Weights of a small mixture-of-experts language model, trained from scratch on English Wikipedia.
Size: 9 layers, width 224, vocabulary 4819, 17M parameters.
Experts: 32 experts in each of 8 layers, 64 squared ReGLU neurons an expert, 4 picks a token.
Training: a variant of Adam for the experts, 346M tokens.
Below are experts of layer 6 (counted from 0) of a mixture-of-experts language model. Rows are named router (the router's row for the expert), gate (a neuron's input weights, with its number), up (a neuron's input weights, with its number), down (a neuron's output weights, with its number) and show model dimensions 56-111. Each number is 500 + 50 x the weight over its row's rms, rounded and kept within 0 to 999. Numbers have three digits each.
Before each expert's rows: a language model's description of what the expert responds to. This comes from a sample of Wikipedia text that the model never trained on.

# expert 10
It responds to: Table pipes, spaces and cell contents in results and filmography tables, plus name fragments in taxobox lines like Order: Littorinimor.
router:516541603415530497530604395413489556504416476545491451449508531425447449487417504490536453508462489545395479428518549496465509529486455500437501461531563493570450436519
gate0:482442382443545490481546527510445572577578570537375490499515514490636506494490504496486576470513512484501509459484509531466555482477544486621439518463506581418514552521
up0:485413438426541466515506518455459611505579569529437431500520479476579538506518464518478571503494530475500559491477495533500588478483498494538457543413498537467511547556
down0:535539566400556551470533555515490512534420553529518464479499483481573581591499465413559558530523549481500439476501433508517500470455464462522437372596433590510500474556
gate1:528510466523465499458521508542480509510456550638413528389447549561517482478472493425339517554518560500518457452572517531508422485591553521476506462550532461449458462512
up1:475469565511526508535517540460516487502551458418567460583495438422494500511526510600635438383521477547526517546460464440498564506395447482547513539447425508523538566487
down1:540551578506518426512461449468484553564459545507536481492638487482491463558447498497590466513512432452450480500538492499478568551458463496489465552518542482435533457508

# expert 16
It responds to: Second pieces of names and words after a capital letter, often foreign or accented, such as L-ot-us, O-b-ama, G-oth-ic, B-ü-chner.
router:496549477517448520502484445439468543547588471411455475431425466551460538476548487585436443486490534474502496490443513589470532616519548479487509425423451565479387496499
gate0:500480506445482526484364420544478500487550427545446503580550551457427578430563469492466516537539437379445487544418476548459479579506585533601498413519493492494437619479
up0:455553404572433493466431403472418492498534421454437439518536546515544465428472500526473528419616452469439455392417482521502491560517489500564522448506478495464514547555
down0:532477498498623508499543497467498559420487463480475465430542449507434573544486537616426561493493439532433453493553469616575488494534451544483482502583459481530419542506
gate1:401528496496451501504488368486465417512610472488513498430423501557506537527496450568518469486537459513535374512414492493437523501502438543457456417540528551479490511581
up1:474494509512504470484422522541496569470430528480513575487654508486468479447430573444522578517441505379492501493520433546572482494441447510471496515363422522485487505353
down1:487417505423509474569451511497484473503558516454439496409462548527485492522397512550521492467478491435521474495484470585518447498554609486491524444508467490495536504512

# expert 29
It responds to: First pieces of split common words after articles or prepositions, such as form, pass, cont, ret, ent(ry), eff(orts).
router:443509552391487613562537449518483513537440495530394510437535561528554485499495510494496466526485516486425488558538507513508543498539417503510464570524493453533533490509
gate0:560508513492531549587498439412466525502568443517427479493504517476505498526532459497545507497559625414577497492470486505505415472493513560515511579502436454406575497562
up0:450454514557529469408476533583484450474472483504596484547502504479539486511467508522496512511413378491441483511548565487503613543489521437462489352464528620643471508503
down0:610431555517434479465482537467496523504498486558543445548487457531431484445574519505551496551488491490467539538497533499477615598559427510484520490591534523521399549475
gate1:486540456515515487486440456536543442513418476618486379470518490469445515602524478502471571561528545519418485530464507488474539459474565545457455503516490482488509505481
up1:540424513633414568466552572442430446485443389505497469502467407482438535589522517407473510432440479488577468521561474508478483506428531530486570474491502508559471544578
down1:518492526543438559474431456406506535513470515492493461504525524568506584443494539542529498467479534479543526480597471544564467453485456458523513437526566497489438568504

# expert 3
It responds to: Table pipes and row ends, section headings like See also, lowercase m starting words, and accented or CJK byte tokens.
router:539510506537476489481465475474550584422468447574596501486507557514514432500434539528559469499494495486447515498520486499466464505656607513392391558508461489520451492493
gate0:538581534537509491339448440576377542452453507504489489468480490513537459470456524539415515533544424465486517459434477480570478471525485495494489559490543521522562561519
up0:491465489472478497436535404519429502495463417458464524598540546582487442446559498591436467495516496524569450478490490463448454431490593487384547607530547511557500494540
down0:488469402491532483528523437489535436442528538458485542593498501435478501486507473631488416535444513374515449529592433490547447441541443514598519507486449515447556549506
gate1:478539482507505515477453537452473541554475342469497510492523549542475504510458480464504456536485429436471428484529432474517488487522592498477407543415496460520448503563
up1:434504526498536535544459571540474461494545550510534480550476436599503512444555521440482550535528507410414587534494493489428493504469466569424461444542538454438536526397
down1:511476540475517424532575564530545481506451478444438474609460481479573485467449440479478521456445498491499511532539502402478505583439511582384487469502466507466557510412

# expert 15
It responds to: Spaces before numbers and number pieces in tables, statistics, and dates, such as years 2007, 1981, scores, and percentages.
router:497534509455579503503657398410568514579520527540532514514455563444405439463414470496496414532495531528460580450478619517502530540491519586484450474516599420567435445523
gate0:483516537439346503574450558445525591534488516490519434510518495509452459452583493499517469554502457546588482518481438544513498517528497483506509432472534471412448532509
up0:486491486407468513540599592415459536476500538457481407487563502526474598517494508422522513495497496560581468457505346487475420493570452480543466439441504482509444564440
down0:431440433481540508516487566474488423497553583428511479479463489562497496606547432508511571547435542498624582510516533456514517503502505526551455527535552444448576545429
gate1:501496515480503468407472456483584488511527462532607558478461571559557476449468467497447472569452539421492514403474494487484560563596590561499532428513499511462533527516
up1:449470479409544492467459495532506505548552526453576447491558544472541480424547532466530471516496467443509595383360506511489498469520512511503490525510502523484667509537
down1:513512511405521429509502586446462483601528460495487476543503491406498445496500527492584487558575506445500442507446493489525455541482414563508466539643528473511482505518

# expert 27
It responds to: Past participles and verb endings after was or is, like known, used, found, located, bred, and ed or ing pieces.
router:424516534553464645596446501483489495606474467527516504526529393442504447477483518387435465519389469544580505549469557452510518548493490514458509531476482485545494474625
gate0:510579573513549540511502566468470436424561533454496469573552456541572511513525501514520434559538514575479458535562480509406490512467458537509516557493503441605523397522
up0:566600443542536547620428478458560454488581537472374532464476541449466487507490546414515524474482524490440532631514495510471378480448602510455478524510508490578495469457
down0:461412571468497540528493496502504515521501487513547502456535521559531477501533513619577505530548521507448554505446519460540538501602511566433436471467527487480509507483
gate1:444466493515431499463479537498514596590457530429525540524460509502452460506511466499510503541476503502535513564414595435553434470469566482461579479455527514418490577478
up1:471580472412560428610400527497425497439472491398466394504445407430505454471454533480510540520463511518489558482528483395535473489557383465478427473456567547582463451545
down1:501382506511526539546506558442538541589476427516442526384530393512565452529390521453428525482504494390474460477420557475561537568530552521595573575538556479498612476483

# expert 13
It responds to: Markdown table separator rows and header words (Votes, Total, Result, Date, %), plus abbreviations in stat legends and specs like Make, IP, km.
router:578495497557514550480527462409452461446410487566469525474411565476487486500436557444520509430457522449455474523505537466461434595640486542478457569498528476477502430613
gate0:537544528550546524437525465504536480455609549546569558485453481471485516499471428463493447491492425427496563516535506499500517459559454465588465549557505488502531550494
up0:508510498477484510479545453500445567397542547485492480515475472525523456509488472389504371465526586559470388435492477433426491461510417440603556530524488465561546592441
down0:457422584492489582509467510572446508607467597539438455572449490527537577473462420460445516402607523501525551403498566438522500497519453480382438548523474493429442537478
gate1:611562524593515494510534564429432500503520444584377497415522506480509511534485483529541459403484478438499482494558534474488447482485517534606482444547546490485524513529
up1:489523493615510525468536548353561378393478562493491518467523529527457528510520527518504441504480511520573481485542463509512543415525514483520479523533539485417511519505
down1:513436454505474492481488538450527521538504468473486428456453437554478472461436483546547537510503569476479527464426411531438439449502549581472458512479378489540482425495

# expert 12
It responds to: Digits after decimal points, percent and degree signs, and capitals inside acronyms and codes, like IL10RB, MLS, FlyOne, 6.6%.
router:465583462477541494577640486499531458540563516600544561475517523476465470510447415454486442482468535534481592418485548462519503535533503520470441435556542527520454450538
gate0:454488588500520545500522457470489500548497487453470464535527432569504480482553555521457517473560440530514496537560452477509569585471398523501537517438439495471513543478
up0:544511397521447460498400557533472504451526502530559476479486587443486542567445412516507495561473555489465498426362529498475459427479552433545470528555511493560512419580
down0:485483499371477493522485527505479384508594521493566509533585466490551393532375527417501511431424540539470552474461563487485513490390503568528504613550495491474444425537
gate1:510480521500469561619487533555353445478487481543520508554457498541505506522498552490471488484450549425512534549495407505503629496601561440484479455499451509490483593512
up1:499508477505515452409526457441607576492563516440470505451572500461476506476493415534534514508543499582496445426492606511493395511391460546500516534484548458502508429493
down1:521522558539445537595531459466556534476557505475598462583427585442391545509511478516445468459533528513501550449551524470397495556528459484413503509482436482557453546483

# expert 28
It responds to: Place names, compass words and U.S. in locations (Ohio, U.S.; north, County, California), plus the, in and years in dates.
router:562537440427549576574543409488462495551447521495552454407452512403468524494570507517453492532416523509435539428471552571518510502473496421484542449475497543517398464582
gate0:495576588416486511498482577504476570495581491464548470467456455545498482404537547475444558493488567469480540486445494501540636523479533345579603435473489477544366552398
up0:468507506490466550637538483465574449551418474473482441476527521407499482493476511554515481543490466565465534504456467512375541483400498499532491442525540403617443457479
down0:455475525559535469558506563454535545471563521544560513472522518467536484570527391622439667470488581571493478549513569587451432544475508485499501438528455468503363512549
gate1:507519439463510518562489621537408484557541572507497590469481535485474561436581437425567511411461509470532516567550473511442400542427483482477490612474497506527496398536
up1:532419558433497481430487497456485480477376508543467550496463542507458489428466503522533553492485537510458445489541508478556479487433453528580519467488461485429534508498
down1:439548526496481479429470512550610515575437490455418443484470515415470548425439590569547503620432455490558512493470563494546549380597490496543513431430556482464480494412

# expert 2
It responds to: Suffix pieces closing a word, mostly -ing, -ed, -s, -ation, -ment, plus whole verbs like used, received, made, signed.
router:446547468540506638472527481451488508522549424489489537437483470526477522491420584437440454417474524519462443595533489563514509444513506507505513521512429551614505479634
gate0:434480596458527477422532467414510531548511501532474468429547481509496480364424552515486483510513454529477442431533452536491466479461459531505417533628522490567447580482
up0:471497569512492501487552443479520512504554523520468528441578500545478479373452556522497448446519450547457454406522471613427440401420509482544526543561507472538458519500
down0:427501533457458553501484466530544535492466571555487521471396489441527414352503561403626487481533509528506473507462514564499502463418477525552500498538464502560537546512
gate1:470519608506499512433555389518580466521525522510521484549490543624502595519448550498532538508514438541444432525544493489562521530492551524550484488574479583509554563463
up1:490480546523371482555473472437452418475436508575523503531544429538538546573530411598479439512506427496465520529457488438471626505492482548543532388590583439533588438505
down1:543489492519464537472442546493512487496530450527487477555394437431429542525566540525489475448500501464486519517508496454494504543563487409445525441478441582624350524599

# expert 21
It responds to: Punctuation and linking words that open the next phrase: commas, colons, table pipes, and prepositions like in, with, by.
router:457584476429436530582571494448476595553512526511535470502391503477446451475512574496554475470412476543495489529533505598436479481592477463458574540516485500518539432449
gate0:553492502459488507463501420443436488529477511505556546477507461420541507620501454457561418474493594519503519512584440518501557570474571553458539482533495567507624586465
up0:437516509511524500452534505452559523515507507557465554530371544582630511467456466509512486403449539570429512437562487427529493513552528546576478420487445485498420543551
down0:417542436433570654495584532514516506481554499533481529505466432535464496452499589502515415483572565507496443479512535514479485455556539510405445447473476513446481450512
gate1:568481515511461536504481569466484434494546491478486506517460605559445575424555485445430424528561441603495450431521545651511468579496410546471486553511513459405531488447
up1:460545466530511494434629480510498471494483440590530479488499645509431508483557447497462418519560381534515419462532556534514407598558419384509516523499501525493511477505
down1:519509525520516508522487487540483379590455594488581532507475455571517480442475443484446491438535490430570524505444473536491608530487464596440468471571424438462565496559

# expert 14
It responds to: Parts of proper names for places and publications, such as Park, City, Street, College, -ford, -ville, Entertainment Weekly.
router:522534458396545622529542486544547546521496578498479458382529475504566414524562473540472483478455526576443579467448533464564501490614557492508556472495469528552552488545
gate0:490494496506506513432534538532497473503450536551516580502442485391491534469517488482517558582541422548520577450441477425491537576462529484505522471514505541475521557496
up0:491500470523541510476338454395462466414549512537459532517540456514492487488402502426495513444390529459440482540539507465569475488481377504517552494454520492559524524471
down0:481462546474474529520461485441528427616428478558448506651439404429437418499542475576476499513519452466535480489528594399497421520536547461521561503483506395476475484536
gate1:522507539440467468469544410497523478491519531544499573497427482517504359496503512400477528463526483451476497415543547421453493456480393444502485542501522512597543505547
up1:487467597504512480451539455456543574523538517575507534443427499521495469484423442397559491466443528485447505497609497450529498472483400461550457593546510517607536520494
down1:538576640496511553456569522558485395478452389530572577508620499540539474578556505509633452489563608591541484532489454470476476483480364498499483555446517494497488531439

# expert 22
It responds to: Prepositions and quantifiers, above all of in census text (population of 144), plus for, between, among, and cells in vote tables.
router:467520544468552589582554440455523557477587437449454535488536480484497441454466475568486378499510554535511483473541536550402502568453550468512481493552427542508444432523
gate0:502451545510575545498507538468453545443533509496499484498562505525463492487503451588397429484521520520433513499479584541478487447466384426501464511533426501505553393500
up0:456587545496505498609566457446452491511540443463479474514567584572523474516524411460511463530499478516412598422430423552501488475489422484509452546534497522449478423472
down0:565568533581588433509435545498563504453503563541553556490533538554530470498461387458514481481493466519513498487538418418416533502483552527528497543618446500482430540489
gate1:581403501452545475572554528520505513505497448431495516509533493478499586455518470451466457477475651509430546440491487509534499601492527481457551546432431444540512450471
up1:435594486569464557436442496489520497519479543563498488498466523523497404558509542556502557535544365514577448564484492536461516424519501493558457477547561570495508573521
down1:414452503463434468466447457498539471573523564581415475485427526492583377470429506520454391504526544462435450516523509551538495419491545493509509426477437505477519444545

# expert 8
It responds to: Commas, periods, semicolons and clause-linking words like and, which, who, but, while at clause or sentence boundaries.
router:448559462491478597567534473446443513495514510467560431497379542451402432459504561518566503487381528535499526527515477505450465467520490447498539515544457493504427494463
gate0:571495431463446419580508426473460580552521391609459616502473433438519445478448399509441435554483475477432485413528447483501488486440443542537490452492493456564502497475
up0:577403634518589567510526508578473458381451574467509497523511615533522552505571460446513579440529530477441477553448635466562535611436526516482503491538514527468521455587
down0:351546470572518460520556467532465544551503560489557495422424570527546484530510468498410441503504524547539514545479513607573461430468530486463420464470546443544437486510
gate1:390537493414420474581390519455505464429378499533460532536472480533513463433530511533432513491436459482487485531412574519525580520452464427481548630451486515496516445625
up1:574503511555554524435555493545478526528573525500570448509554490480509511501450505439511501469543488518471581509511434467436406414546514552493399389613481495509497548352
down1:600463543490448468571528524472454519593524527472502463504535581407513547518479540483429543527468507539505517539386587532461470447523453442408451484500459516468406482547